{"n_layer": 9, "d_model": 256, "n_experts": 40, "experts_per_token": 2, "d_expert": 288, "d_shared_expert": 256, "activation": "gelu", "moe_layers": [3, 4, 5, 6, 7, 8], "router_score": "sigmoid", "normalize_top_k": true, "routed_scale": 1.41, "balance_loss": 0.000319, "balance_bias": true, "router_logit_norm": 1.5, "init_std_router": 0.0079, "lr_router": 0.000877, "vocab_size": 2048, "norm": "layernorm", "norm_eps": 1e-06, "tie_embeddings": "early", "optimizer": "adamw", "lr": 0.000725, "beta1": 0.9, "beta2": 0.95, "grad_clip": 0.5, "batch_tokens": [65536, 131072, 262144], "seq_len": 256, "train_tokens": 1611000000, "steps": 12181, "dataset": "wikipedia_en"}
Below are experts of layer 5 (counted from 0) of a mixture-of-experts language model. Rows are named router (the router's row for the expert), down (a neuron's output weights, with its number) and show model dimensions 0-255. Each number is 128 + 24 x the weight over its row's rms, rounded and kept within 0 to 255.
Before each expert's rows: a language model's description of what the expert responds to; "comes before" lists some tokens at least twice as common just after its tokens as in all text. This comes from a sample of Wikipedia text that the model never trained on. Tokens count by the router's weight.

# expert 32
Description: Line breaks after headings, and pronouns or relatives beginning a clause, such as who, which, that, he, it, she.
comes before: " was", " is", "==", "The", " were", "==="
router [133 122 114 133 139 132 137 163 113 154 127 101 146 117  91 140 162 141 100 137 152 146 150 117 112 124 115 117 113 105 121 134 157 135 113 173 137  91 169 154 149  89 125 115 119 123 146 122 125 130 114 118 157 133 122 126 110 109 107 130 145  96  70 134 109 129 110 156 108 104 132 188 118 100  85 143 196  89 124 131 123  95 152 130 127 165 113 143 130 148 128 148 133 158 109  88 100 131 102  83 149 155 148  76 157  96  86 148 115 129 178 160 137 164 146 133 114 158 122 148 127 136 135 134 121 117 132 137 146 125 128 106 146 131 103 131 115  96 130 116 127 170 120 114 116  97 177 163 108 124 136 145 158 135 126 168 110 117 115 127 133 114 110 171 176  95 127 124 125 142 102 105 134  96 161 172 105 175 119 112 118 154 102 157 141 158 124 170 130 122 110 164 120 148 177 113  88 114 144 114 118 120 112 149 123 123 105 167 105  99 138 156 161 140 103 104 152  75 155 130  76 112 106 130 163 128 179 147 149 146 144 110 106  99  98 108 121 167 109 159 124 116 121 132 138 131  71 170 119 160  83 115  75 127 129 160]
down0 [138 119 145 137  70 105 143 137 137 113 113 132 116 128 130 116 156 125 128 156 147 159 147 142 128 105 151 143 201 131 147 126  99 145 126 136 129 157  92 135 126 132 104 141 153  62 130 135 111 109  93 143  79 162 121  85 123 132 125 117 135 147 137 141  78 128 109 124  90 112 133 135 153 167 104 176  88 140 123 151 108 141 144  93 134  91 119 161 112 152 124 145 137  92 111 128 173 136 143 122 131 117  73 143 169 116 140 114 115 105 117 125 161 179 155 124 140 135 167 136 102 154 104  70 148 171 125 152 150 144 155  98 124  92 136 120 131  86 165  89 132 107  85 125 135  99 137 101 125 145 140 127 123  96 125 132 133 140 144 145 122 107 144 125 137  93 140 120 144 116 113 128 156  99 144 112 119 154 160  95 143 141  84  99 159  89 164 107 112 108 116 100 148 150 146 114 102 173 135  87 137 154 154 114  92 149 121 125  98 144 100 129 128 149 132 111 123 149 140 159 127 190 107  79 110 135 128 103 104 121  98 124 150 113 151 147 158 124 127 106 136 136 123 112  97 160 144 128 146  95 128 157 173 137  50 157]
down1 [152 166 133 110 109 154 147 139 109 162  80 134 162 135 124 114 134  93 153 123 142 124 126 112 154  84 122 102  95 128 147 103 183 111 129 161 157  82 111 178 155 110 122 146 156 172 134  87 103 122 154 130  89 144  95 135 120  73 142 169 128 115 127 148 156 178 114  84 129 129 117 166 120 101 138 172 125 147 114 122 131 112 134 120 154 148 115 154 109 102 150 111 117 103 126 111 127 152 136 101 178 145 153 131 147 121 134 185 136 130  99 131 129 128 141 167 125 137  83 143 129 155 118 169 130  94 108 134 130 137 152 181 154 126 126 117 142 158 137 140 121 112 128 116 140 129 163 160  98 141 144 120 111 120 128  95 155  95  82 146 139 147 120  81 127  88 171 114 131 148 137  62 140 155 130 146 118 110 183  97 122 134 117 113  89 143  97 153 109  86 103 108 147 140  91 159 140 152 140 100 150 108  79 125 134 118 140 142 109 141  68 101 119 111 169  87 145 132 102 113  84  91 146 134  92  93 140 137 156 148 148 128 130 132  91 117 148 123 129 143 136 106 137 147  95 110 139 131 127 147 115 146 139 140 110 111]
down2 [137 138 103 198 173  95 140 135 103 133 117 142  94 109 112 123 159 131 112 115 158  93 163 121 136 140  98  98 180  94 143 173 168 132 114 133 132 113 100 133 157 119  89 141 140 154 131 102 160 132 125 117 142 119 109 146 121 117  92 143 115 105 144 123 108 153 108 134 148 135  99 120 110 137  86 119 150 151 152 113 129 152 159 141 110 130 132 144 112 136 141 176 138 127 120  88 193  67 130  88 107 151 133 119 155 134 147 114  94 147 144 140 116 151  85 136 101 144 142  85 133 156 116 117 109 157 171 154 140 139 144 121 147 113 162  94 113 133 107 103  96  88 151 151  80 127 138 134 138 118 117  99 146 136 111 140 179 133 109 148 124 131 113 122  95 122 104 115 180 161 150 124 123 109 176 131 133 105 113 102  94 106 102 144  98 124 143 204 131 146  91 110 121 122 120  91 139 122 168 160 110 138 153  99 138 129 129 140 127 120 121 124 127 148 117 145 128 120 139 171 100 102 165 175 117 129 143 148 163 144 155 125 106 116 113 116 168 171  87  66  84 112 141  93 125 165 119 115 105 104 127 107 121 134 132 149]
down3 [162 117  99  87 127 151  99 151 101 166 129 137 115 151 127 142 144 139 124 143 126 126 137  84 104 134 146 116 137 108 123  79 175 127 147 143 148 173 110  80 120 118 126  91 151 139 172 130 170 117 151 118 144 126 100 174 138 125  75 161 171 134 153  76 149 158 109  88 106  77 121 123 101 114 179 132 138 174 167 163 142 168 117  78 136  88 124 128  75 108 119  93 140 125 114 113 117 178 112 102 157 123 139 118 125 118 136 140 133 119  85 127 121 129 161 129 142 129 136 132 127 137  94 170 122 129  85 147  91 107 107 123  91 119  99 160 135 130 151 106 139 145 188 117 101  99 126 127 113 139 148 122 198 131 136 107 176 135 142 117 121 134 160 105 157  97 131 111 103 125 119 146 111 102 123 114 124 168 113 117 127 129  98 123 144 112 110 151 130 123 124 133 145 116  99 130 101 114 142 115 156 136 126 115 115 141 133 125 108 140 109  89 181 119 162 129 119 119 100 178 146 143 107 139 140 167  85 130 125 134 162 114 152 114  88 137 107 101 113 148 141 102 189 157 140 138 120 133 157 148 127 120  95 146  96 133]
down4 [135 168 129 109 130 111 151 100 139 134 160 121 109 115 106 125 159 124 146  99 110 111 136  95 123 165 126 127 127 115 159 112 107 119 103 128 114 118 117 144 112 113 149 113 132  71 148 164 171 124 153 152 182 106 111 116 135 113 114 128 125 163 142 157 112 141 118 123 162 106 151 142 130 149 135 205 169 112 141 103 154 129 147 122  80 106 139  96 134  92 154  81 112 152 125 123 118 111 149 141 127 163 103 138 123 128 150 167 150 159 156 115 123 136  73 115 157 144 135  96 142 136 142 152 177 121 113 123 142 116  74 114 115 149 142 133 127 104 109 117 121 112 103 122 130 124  88 133 145 122 128  74  66 109 120 149 121 157 191 120 117 139 139  92 147 160  96 189 146 107 108 128 142 120 148 138 149  88 121  96  91 179  81 120 117  97 156 161 120 183 126  77 130 156 115 173 134 110 164 107 133 132 162 122 115 120 103 126 119 122 129 111 125 124  93  87 131  93 127 103 144 105 119 102 146 146  85 108 131 119 159  89 146 118 122 128 144 142 126 112 173 132 135 171 130 115 115 144 117 134 159  95 149 134 178 124]
down5 [103 110 142 141 152 122 128 160 127 146 116 134 134 110 125 104 149 180 111 164 157 114 102  97 129  90 145 129 125 120  96 134 120 179 101 135 182  94 123 165 131 128 141 123 124 188 129 110 124 110 153 188 110 163 100 124 148 129 125 135 128 108 117 138 143 160 101 122 121 119  84 120 123 111 100 162 129 111 112 154 115 108 155 181 126 124 115 174 135 161 103  93 149 172 160  67 185 132 100 138 144 118 123 131 104 116 120 153 139 142 118 152 144 100 155 135 137 151 132  89  87 170 136 141 100  88 116 114 157 153 142 130 149 116 136 125 143 126 142 115 119 144 125 137 165 161 163 141 102 106 117 104 141 101 104 127 126 138 132 140 142  92 134 111 115 120 148 142 110 144  71  81 131 150 126 175 132 137 101 105 139 140 144 135  94 143 126 164 101 131  88 127 130 139  92 111 112  76 112 131 127 123 145 141 153 132 126 139 149  96  43 155 164 140  99 121 115 106  98 108 111 114 115 152 143 144 103 137 114 140 111 122 106 118 139  91 115 105  97  83 125 112 112 122 100 174 150 147 131 177 142 133 175 176 132 104]
down6 [172 112 101 136 136 118 116 105 131 179 146 112 170 134 124 131 104 114  86 128 116  98 118 110 133 118 129 143 124 143  94  88 158 109 166 117 121 128 177 179 143 109 115 119 116 127 118 108 119 140 157 128 133 110 175 136 126  94 173 112 140 122 124 118 100 100 112 165 134  99 123 141 146 170 135 122 145 108  92  91 133 118 102 130 112 117 129 116  91 102  95 119  99 109 139  88 127 124 135 134 130 122 139  75 127 129  96 153 124 146 134 144 115 104 119 132 161 113  91 142 119 158 121 149 107 114  82 129 159 141 173 128 177 155 147 102  99 150 120 130 169 178  97 112 147 117  90 165 157 180 134 152 144 173 143 136 143 162 115 126 151 113 123 121 157 136 152  90  61  96 137 144  92 146 102 137 147 126 154 119 155 139  89 139 101 123 125 117 108  61 128 190 138 117 169 119  75 103  98 110 160 107 161 131 126 129 113 122 103 127 105 116 119 137 140 160 118 109 140 123 115 158 135 136 111 118 140 152  95 139 142 155 127 131 131 118  82 120 117 159 168 173 164 152 101 154 158 132  96 137 132 150 154 115  85 151]
down7 [142 126 148 112 151 123 150 111 177 117  98 121 134 130 104 107  87 141 115  94 120 131 118  85 137 105 160 146  94 113 140 141 163 136 108 141 152 153 112 152 119 181 117 112 153 109  83 161 119 153  79 176 123 194 120 128 131 120 112 167 115 128 120 129 137 116 131 110 143 131 102 159  86  87 121 164 156 153  97 130 136 127 172 140 164 133 120 127 101 105 123 118 157 130 153 129 135 146 135 138 137 104 131 149  78 127 159 124 129 126 120  97 162 160 143 132 105 147 127  97  90  96 132 104 121 111 130 133 136 132 140 136 133 103 179 100 109 137 145 124 136 108 121  98  91 104 100 115 109 159 130 107  99 160 113 114 158 120  95 165 180 127 110 136 142 116 150  75 142 146 127 101 149 133 125 105 147 104 148 122 116 135 145 123 142 151 108 108  98 107 108 145  53 129 103 126 152 152 102 160 137 159  80 122 156 122 149 153 137 196  88 185 123 150 160  99 103 157 123 152 130 155 123 169 146  98 143 158 140 144 135 128 112 105 111 115 148 137 127 101  95 151 114  86  83 156 159 115  77 160 128 138 116 135 127 118]

# expert 31
Description: Middle pieces of long Latinate words before endings like -ation, -ated, -al, as in illuminated, regulated, information, continue.
comes before: "ation", "al", "ed", "ated", "ate", "ment"
router [113 162  65 118 140 130 183  82  95 136  98 113 113 184 137  87 124 119 145 111  85 105 107 133 132 181 148 156 137  94 183 100 130 131 153 136 134 162 172 127 150 158 169 119 108 155 128 140 123 125 142 116 115 123  84 156 114 140 139 125 133 110 143 130 132 108 114 127 128 147 116 143 139 144 115 143 135  80 152  98 109 106 158 148 122 107 132  90 113 119 139 146 100 160  89 118 117 132  98 148 142 121 124 103 105 120 103 115 163  92 163 117 102  96 108 121 143 142 136 115 109  79 107  97 104 127 156 131 104 143 112 110 101 150 137 133 138 129 117 114 149 131 141 137 183 116 129 159  90 122 105 122 137 106 126 119 104  92 131  76 131  91 157 102 119 133 128 142 164 139 107  99 133  92  88 146 141  93 148 129 122 121 120 127 167 125 100 102 128 115 121 124 125 106 139  82 108 153 152 189 174 149 116 120 154  96 115 154 202 169 129  85 116 109 109 120  96 132 155 145 162 138 191 146 105 131 134  97  93 122 156 125 106 133 120 165 141 145 139  92 167 108 143  96 115 121 119 103 122 152 142 102 131 151 123 127]
down0 [ 87 128 102 103 123 135  72 149 116 150 155  76 121 136 155 139 138 125 118 115 151 118 125 128 159 125 114 151 121 141 137 124  86 133 118 159 146 135 169 137 120 151 148 144 136 157 103 130 162 182 158 158 101 140 118 138 106 157 112 107  93 154 131 101 141 124 130  69 147 151 114 158 104 129 178 128 102 125  84  76 128 142 110 197 134 153 150 119 133 150 162 114 118 118 121 168 102  90 143 129 108 114 105 142 124 164 106  59 138 103 112 123 176 127 125 156 109 109 119 115  81 144 112 133 148 108 146 151 158 125 114 127 101 120 106 145  95  99 154 117 106 105 108 123 121 176 156 103 119 168 107 157 139 172 124 149 137 124 136 131  55 110 131 140 127 113 133 159 127 110 130 184 104  77 103  99 123 122 118 139 139 109 143 171 113 107 117 166 136 166 106 100 132 136 134  70 116 139 129 142 141 143 130 130 152 144 126 139 106 113 175 142 111 121 146 165 131  95 115 169 168  88 145 101 162 129 101 114 135  99 136 103  92  97 106 113 125 131 143 162 126 157 129 137  87 129 129 146 123 108 122 109  99 125 139 131]
down1 [138 133 100 146  92 133 131 139 138 152 160 147 102 100 138 133 103 147 132 107 111  90 165 139 119 187 190 132 119 166 129 164 110 140 147 143 155 141 176 130 140 123 130 137 129 128 146 112 117 112 133 122 122 135 104 120 128 128 166 146 116 125 125 127 101 119 143  70 118 156 138 123 125 136 133 107 103 120 135 114 150 139 144 151  79 114 175 167 143 162 126 151 145 140 152  99 114  99 112  98  90 114 104 137 105 111 110 104  87 113 117 162 132 147 137  94 136 146  97 144  98 167 154 134 115 115 123  96  95 111 143 148 161 143  81 195  88 117 167 119 122  95 100 123  88 109 122 134 179 110 173 121 139 112  91 160 143 159 100 115 107 123 146 142 142 116 127 133 109 146 125  90 128 165 136 133 118 115 119 145 108 133  83 118 165 150  98 162 138 115 142 114 119 107 143 117 159 126 127 144 164 128 132 123 108 127 157 167 109 138 133 152 137 114 117 117  70 142  70 137 121 157 105 142 142 134  85  70 101 109 192  81 125 105 167 165 143 122 135 134  89 101 148  84 115 139 158 125 112 149 144 126  93 142  96 145]
down2 [119 145  92 105 144 150 122 122 142 118 122 127 131 139  87 121 112 157 165 131 128 137 138 130 105 128  94 151 124 141 140 120  88 102 138 148  74 108 141 108 157 107 117 165 118  90  78 103 120 103 133 110 134 126 131 124 145 114 107 143 126 114 105  88 159 128 155 162 113 181 160 145 148 124 155 167 150 133 125 150 138 113 121  93 157 104 146 104 127  91 116 116 148 109 112 110 138 110 174 104 153 125 161 124 140 166 159 152 129  76 118 118 176 144  90 101 147 124 138  86  88 120 147 102 155 149 128 138 156 139 140 153 151 161 132 121 187 107  97 153 108 117 125 107 128 104 145 132  98 120 125 114 104  93 140 148 105 174 122 154 120 153  89 117 148 149 139 112 135 122 137  97 123 107 124 135 147 128 117 108 113  81 144 121  63 132 132 116  83 137 157 162  83 136 135 169 125  88 125  71 112 136 172 127 178 120 129 117  98 114  76 171 124 108 160 156 133 206 149 126 148 151 160 128 113 152 138 161 156  83 138 138 141 110 106  93 151 153 137  99 120 141  94 106 147 137 116 122 136 164 122 129 122 124 134 104]
down3 [106 108 114 148 108 154 135 179 136 128 114 118 105 113 110 132 142 165 115  88 115 165 131 109  86 100 132 161 141 126  90 132 140 114 118 100 122 137 114 130 135 132 108  89 118 144 128 114 150 108  90 128 158  81 125 158 140 147 117 113 150 117 113 141 120 132 114 142 153 115 144 104 132  95 126 165 120 136 121 170 109  88 128  99 194 155  98 149 121 124 139 114 144  95 161 151 124 113 100 115 137 117 151  96 102 148 117 112  99 114 152 141 134 132 130 111 117 127 145 148  97 109 158 111 175 122 129  62 130  88 116 148 122 143 159 131 164 125 144 115 129 174  88 117  83 156 137 105 123 109 136  99  88 154  92 168 128 143 115 119 170 148 172 163 144 131  93 129 100 140 143 132 143 148 160 118 115 144  98 165 143 142 155  89 125 170 128 128 103 155 162 117 187  84 126  85 170 105 124 114 135 114 155 127  87 142 112 107 123 103  67 151 133 131  91 150 121 165 130 124 148 165 104 109  97 146 143 151 139 162 126 102 127 154 137 160 172 148 130 139 165 101 108 101 111 123 187 132 143  87 129 140 153 103 124 107]
down4 [159 143 133 122 132 154 114 149 140 130 125  93 132 151 146  92 160 132 150 109 110 145 152 128 107  77 123 192  98 142 105 116 122 128 184 140 118 158 152 128 167 108 135 116 118 142  93 114 147  78 157 119 132 144  97 128 153 106 124 134 136 146 143  97 126 133 143 183 135 106 102 109 140 123  90 132 151 157  84 140 105 111 128  93 152 145 108 116 141 141 121  80 156 115 144 130 104  90 122  98 109 109 127  79 137 190 119 140 141 133 174  90 125 122 113 129 143 154  95  81 143  98  95 122  95  96 124 107 133 148 167 113 126  91 139 154 152  97 140 107 149 155 134 176 134 121  94 120 123 156  99 162 127 160 154 115 142 120  68 125 121 147 122 133 168 193 111 135 111 156 108  93 161 134 125 173 139 130 119 141 110 101 123 141 132 163 160 127 132  78 163 125  91 137 150 107 138  96 141 115 175 117 139 142  93 158 138 105 136 127 133  92 115 162 130 134 144 168 125  99 123 149 118 167 117 118 123 151 130 152 132 130  89 121  95  93  87 123  98 135 124  90 104 118 129 163 136 128 118 156 119 137 129  88 166 136]
down5 [119 112 102 167 137 138 148 101 101 111 126  90 140 107 145 140  57 159 103 101 121 128 146 129 145  93 141 167 129  70  94  90 124 165 125 133 125 149 157 166 126 144 117 115 117 204  85 138  98 117 198  91 125 103 112 145 149 101 148 108 124 122 135 146 128 112 133 102  69 166 144 156 156  92 127 131 147 147  65 124 110  83 118 144 105 127 102 139 125 154 152 148  97 148 125 110 111 148 141 122  95 159 133 144 127 115 138  88  95 121 135 114 117  73 157 109 120 154 120 114 104 142 166  78 156  79 131 164 119 162 157 129 151 105  95  86 118 132 151 104 109 142 134 120 139 119 142 120 106 135 134 107 147 134 134 147 119 112 102 147 137 119 187 122 134 134 132 124 141 138 126  86 135 111 149 168 176 103 118 136 143 116 117 103 128 109 121 140 124 142 123 115  91 154 104 135 169 153 149 121 136 145 163 126 135 100  74 130 170 149  97 110 127  90 142 133 159  94 142 166 114  97 111 134 120 125 139 139 136 154 131 109 143 132 162 147 105 135 152 135 124 136 162 166 152 154 124 141 127 132 108 136 151  92 130 154]
down6 [103 151 165  89 141 167 133 137 101 142  66 131 119 127 121 129 107  97  90 117 122 143 125 101 131 126 106 143  99 127  95 118 104  94 117 134 184 150 127 152 163 137 142 148 150 121 129 112 124 135 117 149 133 122 142 122 100 139 109 124 156 103 168 114  91 105 140 154  98 115 119 147 140 118 125 136 116 158 137  96 142 148 132 109 155 110 111 179 133 131 144 126  88 120 118 120 120 155 142 177 129  89 157 129 126 111 193 170 116 119 126 124 164 126 118 154 103  73  93 151 131 166 123 120 100 150 146 127 125 160 128 114 137 154 121 120 157 109 131 139  93 174 148 112 156 118 135 141 109 114 128 163 158 133 134 147 104 101 140 172 120  75 150 131 129 105 151 124 145 125 171 161 110 115  86 176  70 128 168 156 108 150 150 121 122 141 135  79 197 129 121 108  96 154 126 122 124 149 102 157 126 126 135  89 123 141 107 120 151 123 120  98 106 129 132 166 148 160 120 128 131 131 103  64 109  96 116 140 161 124  47 110 138  87 114 124 169 136 127 112 108  84 136 133 114 150 107 144 159 151 140 127  94 136 104 106]
down7 [140 148  99 135 137 116  92 109 174 119  80 157 153 143  86  78 155 104 119 151 127 132 111 120 138  93  88 116 140 107 114 150 106 124 156 103 152 106 117 124 152 166 146 122 133 149 120 106  91 124 118 132 161 142 141 145 130 109 108 105 132 154  89 133 103 176  91 106  94 124 131  90  77 154 135 155 111 126 146 146 162 131 117 116 110 155 117 143 138 155 121 134 151 122  95 110 120 120 141 165 120 146 141 105 143 117 137 103 130 158 110 179 126 137 148 122 108 171 121 157 107 105 108 120 125 130 164  95 172 112 121 139 113 120 130 116 129 127 133 174 127 149  82 114 110 116  79 163  92 192 100 157 151 115 130 153 159 151  72 138 127 111 117 120 176 172 120 112 177 128 122 132  85 153 124 134 111 105 118 138 177 121 142 125 119 138 164 111 125 122 149 104 156 122  99 123 185 155 190 165 152 103  83 113 137 157 106 150 148 123 118 134 138 114 118  91 117 150 145 108  69 102 115 115 127 144 159 142 135 124 112 160 103 139 112 114  63 114 149 130 144 120 146 145 114 150  98 113  97 135 171 125 144 124 141 106]

# expert 17
Description: Line breaks ending list items or paragraphs, the verbs was, is, were, became, and capitalized name openers like Pro, Ra, Ch.
comes before: "-", "\n", " a", "duc", "mit", "fe"
router [117 102 100 149 121  85 144  82 129 116 113  96 100 153 160 120 170 157  97 159 139 139 117 119 153 118 132 107 122 133 140  98 141 167 120 172 159 111 163 149 132 108 189 147 147 101 102 144 101 153 111 147  89 126  90 132 112 153 115 128 154 100 148 174 153 122 118 154 127  86 113 142 154 131 156 138 125 144 148  94 144 117 133 123 143  99 147 115  85 136 173  88 141 120 119 109 135 112 148 128 117 135 107 103 152 163 148 114 147 125 128 149 159 133 129 160 125 121 106 144 145 121 152 122 163 156 124 136  82  98 121 145 142 111 155 111 115 116 130 117  79  99 110 143  89 122 111 111 139 119 131 109 185 166  94 131 181 127 119 112 148  92 156 145 112 147  90 144 124 117 138 108 158 133 121  98 102 144 176 139 120 128 138 120 106 124  97 125 167 100 164 126 150 120 127 123 149  80 147 100 163 132 138 140 134 155 158  92 138 120 133 125 129  98 101 160 125 149 123 134 152 135 102  99 163  87  99 132 160  95 174 148 100 110 108 107 162 137  76 105 146 110 119 139 160  72 179 147 120 150 157  66 121 100 130 135]
down0 [ 96 115 148  90 103 135 135 140 131 134 131 132 101 109 156 137 117 100  98 114 138 111 111 117 154 131 160 144 136 112 108 118 160 111 140 125 152 136 162 110 138 144 132 121 133 140 112 111 125 149 162  96 145 149 136 120 104 124 132 155 126 152  61 135 159  86 154  93 140 164 138 165 110 131 180 197 111 113  79  90 119 117 151 153 169 128 141  95  75 135 143 144 109 167 113 116 146 149 137 108 128  85 129 119 125 119 146 106  88 114 153 124 119 164 125 137 124 148 111 125  85  89 119 102 114 177 114 118  73 101  79 114 162 147  87 108 123 135 158 122 136 128 169 115 150 146 100 132 100 114 162 134 118 112  90 101 126 141 120 110  98  96 109 159 102 156 112 131 138 132 137 109 136 110 136 151 126 120 132 125 175 101 109 150 123 101  75  63 143 142 139 148 110 131 168 106 145 151 136 155 161  96 127 132 123 156 167 130 116 105 130 130 131 163 115 158 133 120 144 137  84 103 122  91 132 159 144  97 159 118 162 107 134 120 141 108 122 158 148 104 143 114 132 125 119 164 163 123 116 131 143 147 114 119 217 171]
down1 [ 95 114 124 158  92 166 156 114 135 150 111 103  94 180 147 173 124  96 164 144 131 149 154 123 142 157 123 116 130 114 131 114 135 128 156 111  89 136 175 138 119 110  88 148 134  71  79 129 117 116 130 139 175 136 134 113 139 109 113 132 149 167 125 141 119 118 135 123 129 145 154 117 103 136 111 132 144  80 148  69 174 183 141 163 111 140 126 121 154 143  84 143  95  72 161 107 144 149 152 153 116 138 137  77  85 112 138 120 135 140  60 109 182 118 122 149 123 109  89 132 201 139 128 147 111 113 114 126 131 153 101 155 130 109 125  92 126 128 112 148 160  97 144 163 152 112 133  94  86 124 106 135 133 122 186 158 119 137 115 141 110 131  98 115 108 104 144 179 137 135  99 121 105 118 100 156 121 119 107 174 130 100  95 170 142 105 134 146 150 129  92 127 109 112 112 115  99 140 107 134 112 142 119 157  96  92 122 104 119 155 145 144 103 141 109 119  86 136 140 110 120 123 146 162 106 111 172 134 139 140 117 133 130 130 121 153 111 137 160 128 125 122 110 166 127 124 164 101 124 118 169 107 107 146 132 104]
down2 [103  92 153 122 152 124  92 135 108 105 102  94 145 156 178 148 134 100  98 143  89 128 115 140 121 128 104 127 126 167 145 117 116 132 148  67  99 121 115 105  94 110 128 155 101 156 143 183 114 152 161  74 117 119 127 146 154 152 152 131 165 115 161 131 154 121 116  95 116 127 186 151 123  92 168 136 154 113 133 108 138 124 192 141 108 101 164  88 147 117 120 128 138 177  93 139 125  87 108 121  74 126 127 100 112 107 107 142 108  84 115  98 126 149  92 156 132 147  96 129 136 125 153 131 148 147 145 119 146  79 127  86 180  99 135 107  75 111 112 139 115 163 156 122 133 134 139 140 158 123 166  97 142 138  96 125 159 109 154 133 151 102  70 164 137 119 138 146 129 112 104 149 157 120  88 109 142 133 143 113 105 130 152 159 110 142 118 131  92 114 144 130 168 119 134 140 123 142 149  82 104 119 154 156 129 110 100 139 135 132  92 104 118 126 117 158 152 144 159 137 107  72  98 152 145 116 144 155 153 136 151 168 117 152 152 118 134 134 115 133 117 177 117 130 167 125 123 142 117 142 123 128  99 131 158 153]
down3 [110 158 111 121 104 125 116 145 103 147 155 141 132 128 103 105 117 114 129 122 135 156 189 116 154 155 120 124 103 117 110  72 102  89 134 119 117  86 149 112 165 114 150 144 105 141 156 147 197  75 133 165  80 133 152 110 126 127 111 130  98  98 101 107 149 152 142 130 127 142 110 120  90 134  93 151 167 113 163 103 145 135 141 162  89 116  99 161  91 139 135 121  95 148 137 150 122 158 155 142 111 124 151 174 131 100 131 111  93 160 135  95 103 173 144 122 150 118  88 132 171 120  90 162 165 107 128 150 119 121  89 135 125  84 130 137 151 136 122 126 144 149 151 136 147  95 115  88 130 156  92 159 116 116 111 141 138 127 143 140 119 120  93 170  87 151 163 124 146  66  92 129  87 128 131 177 139 101 146 139 126 137 154 119 119 129 132 162 119 117 132 102 141 144 161 148  99 120 159 166 108 170 112 114 112 128 107 142 151 114 133 156 139 150 120 131 141  82 127 130 156 151  88 100 142  89 113 128 116 168 141 158 131 140 136 149 133 107  89 118 101 137 118 130 123  90 115 131 151 159 188 140 114 118 144  92]
down4 [106 131 103 158 127 154 159 125 141 115 110 114  80 127 148  96 158 100 147  97 149 125  54 139 111 110 123 138 108 123 118 151 122 150 151  97 122 141 119 142 142 122 112 139 151 118 131  91  88 134 130  95 169 146 148 155 140 101  90 151 100 138 141 121 141 169 112 180 154 145 123 136  92 106 175 140 121 110 157  42 111 107 134  91 119  96 129 157 152 176 127 114 136 113 133 114 123 114 164 155 154 126 170 125 102 130 147 150 132 121 112 146 161 101 121 130 119  96 130 139 139 171 140 140 130 109  76 124 155 115 106 119 103 115 112 104 108 133 111 146 134 116 148 110 164 167 143 140 143 127 135 161  88 139 115 138 166 151 154 107 123 131 125 168 117 117 119 122 116 124 106  71 180 134 137 185 145 160  89 133 101 134 119 153 120 177 137 115  82 147 122 136 150 124  78 110 109 133 120  91 143 105 138 134 110 123 201 132 137  92 151 119 111 144 172  88 108 120 131 149 166 109 111 127  89 153 120 144 143 109 102 102 141  88 147 120 106 104 113 134 143 146 166 114 133 156 146 100 124 147 153 130 108 132 158 114]
down5 [123 156 117 108 113 133 168 138 150 115 135 109 127 111 108 152 124 165 129 145 141 145 135 131 120 126 165 105  83 122 152 134 120 117 113 134 111  89 113 112 136 114 128 194 109 161  97 128 107  98 108 131 144 106 135 145  86 133 142 141 119 115 151 155 148 150 119 113 127 153 148 121 149 131 172 120 130  90 172 114 159 116  91 106 113 111 187 152 104 142 157 157 102 146 122 104 144 115 111 153 116 134 116 137 144 113  98 105 151 112 162 115  88 127 157 171 101  79 136 136 127 148 167 107  85  89 164 114 133 149 166 150 124  76 137 148  87 140 140 150 139 113 113 129 166 123 116 137 153 101 131 127 122 112 106 134  92 131 145 122 197 149 140 141 140 162 114 101  96 140 118 134 113 138 139 121 153 108 152 129 154  82 184 120 108 142 156 106 167 106 134 153 108 145 110  91 114 161 130 135 107 160 154 144 131 120 108  96 123 129  84  80 143  70 109 144 112  92 121 130 155  63 135 144 125 186 104 100 162 142 157 124 144 101 116 108 117 136 180  80 103 136 126 113 120 125 161 106  87 128 115 141 162 146 125 130]
down6 [170 125 123  63 109 126 136  88 139 168  80 113 147 102 107 137 115 130 131 129 149 131 155 106 144 140 120 106 131 137 143 135  64  76 112  91 110  86 181 153 134 156 137 110 118 109 110 122 133 149 122 141 128 132 100  83 158 144 143 140 106 163 107 173 106 157  81  96 148 170 134 154 152 125  79 135 151 128 107 106 120  87 108 112 114 134 113 129 134 134 100 122 126 159 141 166 143 137 112 110  91 104 150 149 139 141 127 119 128 147 128 155 143 109 125 151 130 126 144 115 135 123 164 111  97 100 111 122 158 119 151 142 149 170 127 158 126 136 148 119 118 147 128 107 150 150 152 136  88 117 146 123 139 121 168 113 108 131 135 104 117  87 158 116 153 131 137 129 161 119 135 161 150 161 101 132  99 103 121 144 126 156 118 137  97 147 118  63 116 127 128 132  96 123 173 127 125 126 142 167 141 112 142 108 121  91 170 131 139 118 141 156 137 146 102 125 140 124 117 151 148 107 111 137 152  93 144  73  87 119 120 184 156  93  59 117 107 166 109 113 165 177  78 166 112 144 154 127 144 157 140 132 119 125  90 180]
down7 [130 115 138 163 124 106 172 120 153 106  76 111 108 129  96 174  96  99 124  92 136 111 141 131 109 145 144 143 145 112 135 139 110 148 152 147 129 142  94 128 156 131 171 109 107 115 149 105 124 121 139 119  61 129 150 105 142  88  94 120 153 129 139 145 128 146 124 146 106  94 126 122  90 145 125  99  74 128 124 112 159  86  71 134 108 128 125 134 112  99 167 107 140 203 143 146 130 128 119 128 113 127 150 111 122 125 115 102 110 106 123 123 129 134 133 110 147 178 132 152 148 160 189 119 100 177 128 119 144 129  93 126 124 128 166 117 157 132 115 161  98 178 126 128 195 113  79  95 143 127 132 165 135 125 128 158 143 148 123 169  97 105 108 110 135 138 148 132 114 153 155 158 140 133  77 139 122 147 111  82 147 125 120  93 136 139 103 157 107 158  97 122 151  94 139 136 150 134 112 110  88 118 165 114 135 160  78 118 120 103 118 139 104 100 115 124 134 128 145 131 158 101 163 150 137 127 115 112 168 175 164 140 160  62 126 108 111 167 152 133 140 113 121 113 151 174 136 109 113 119 118 136 124  99 153 130]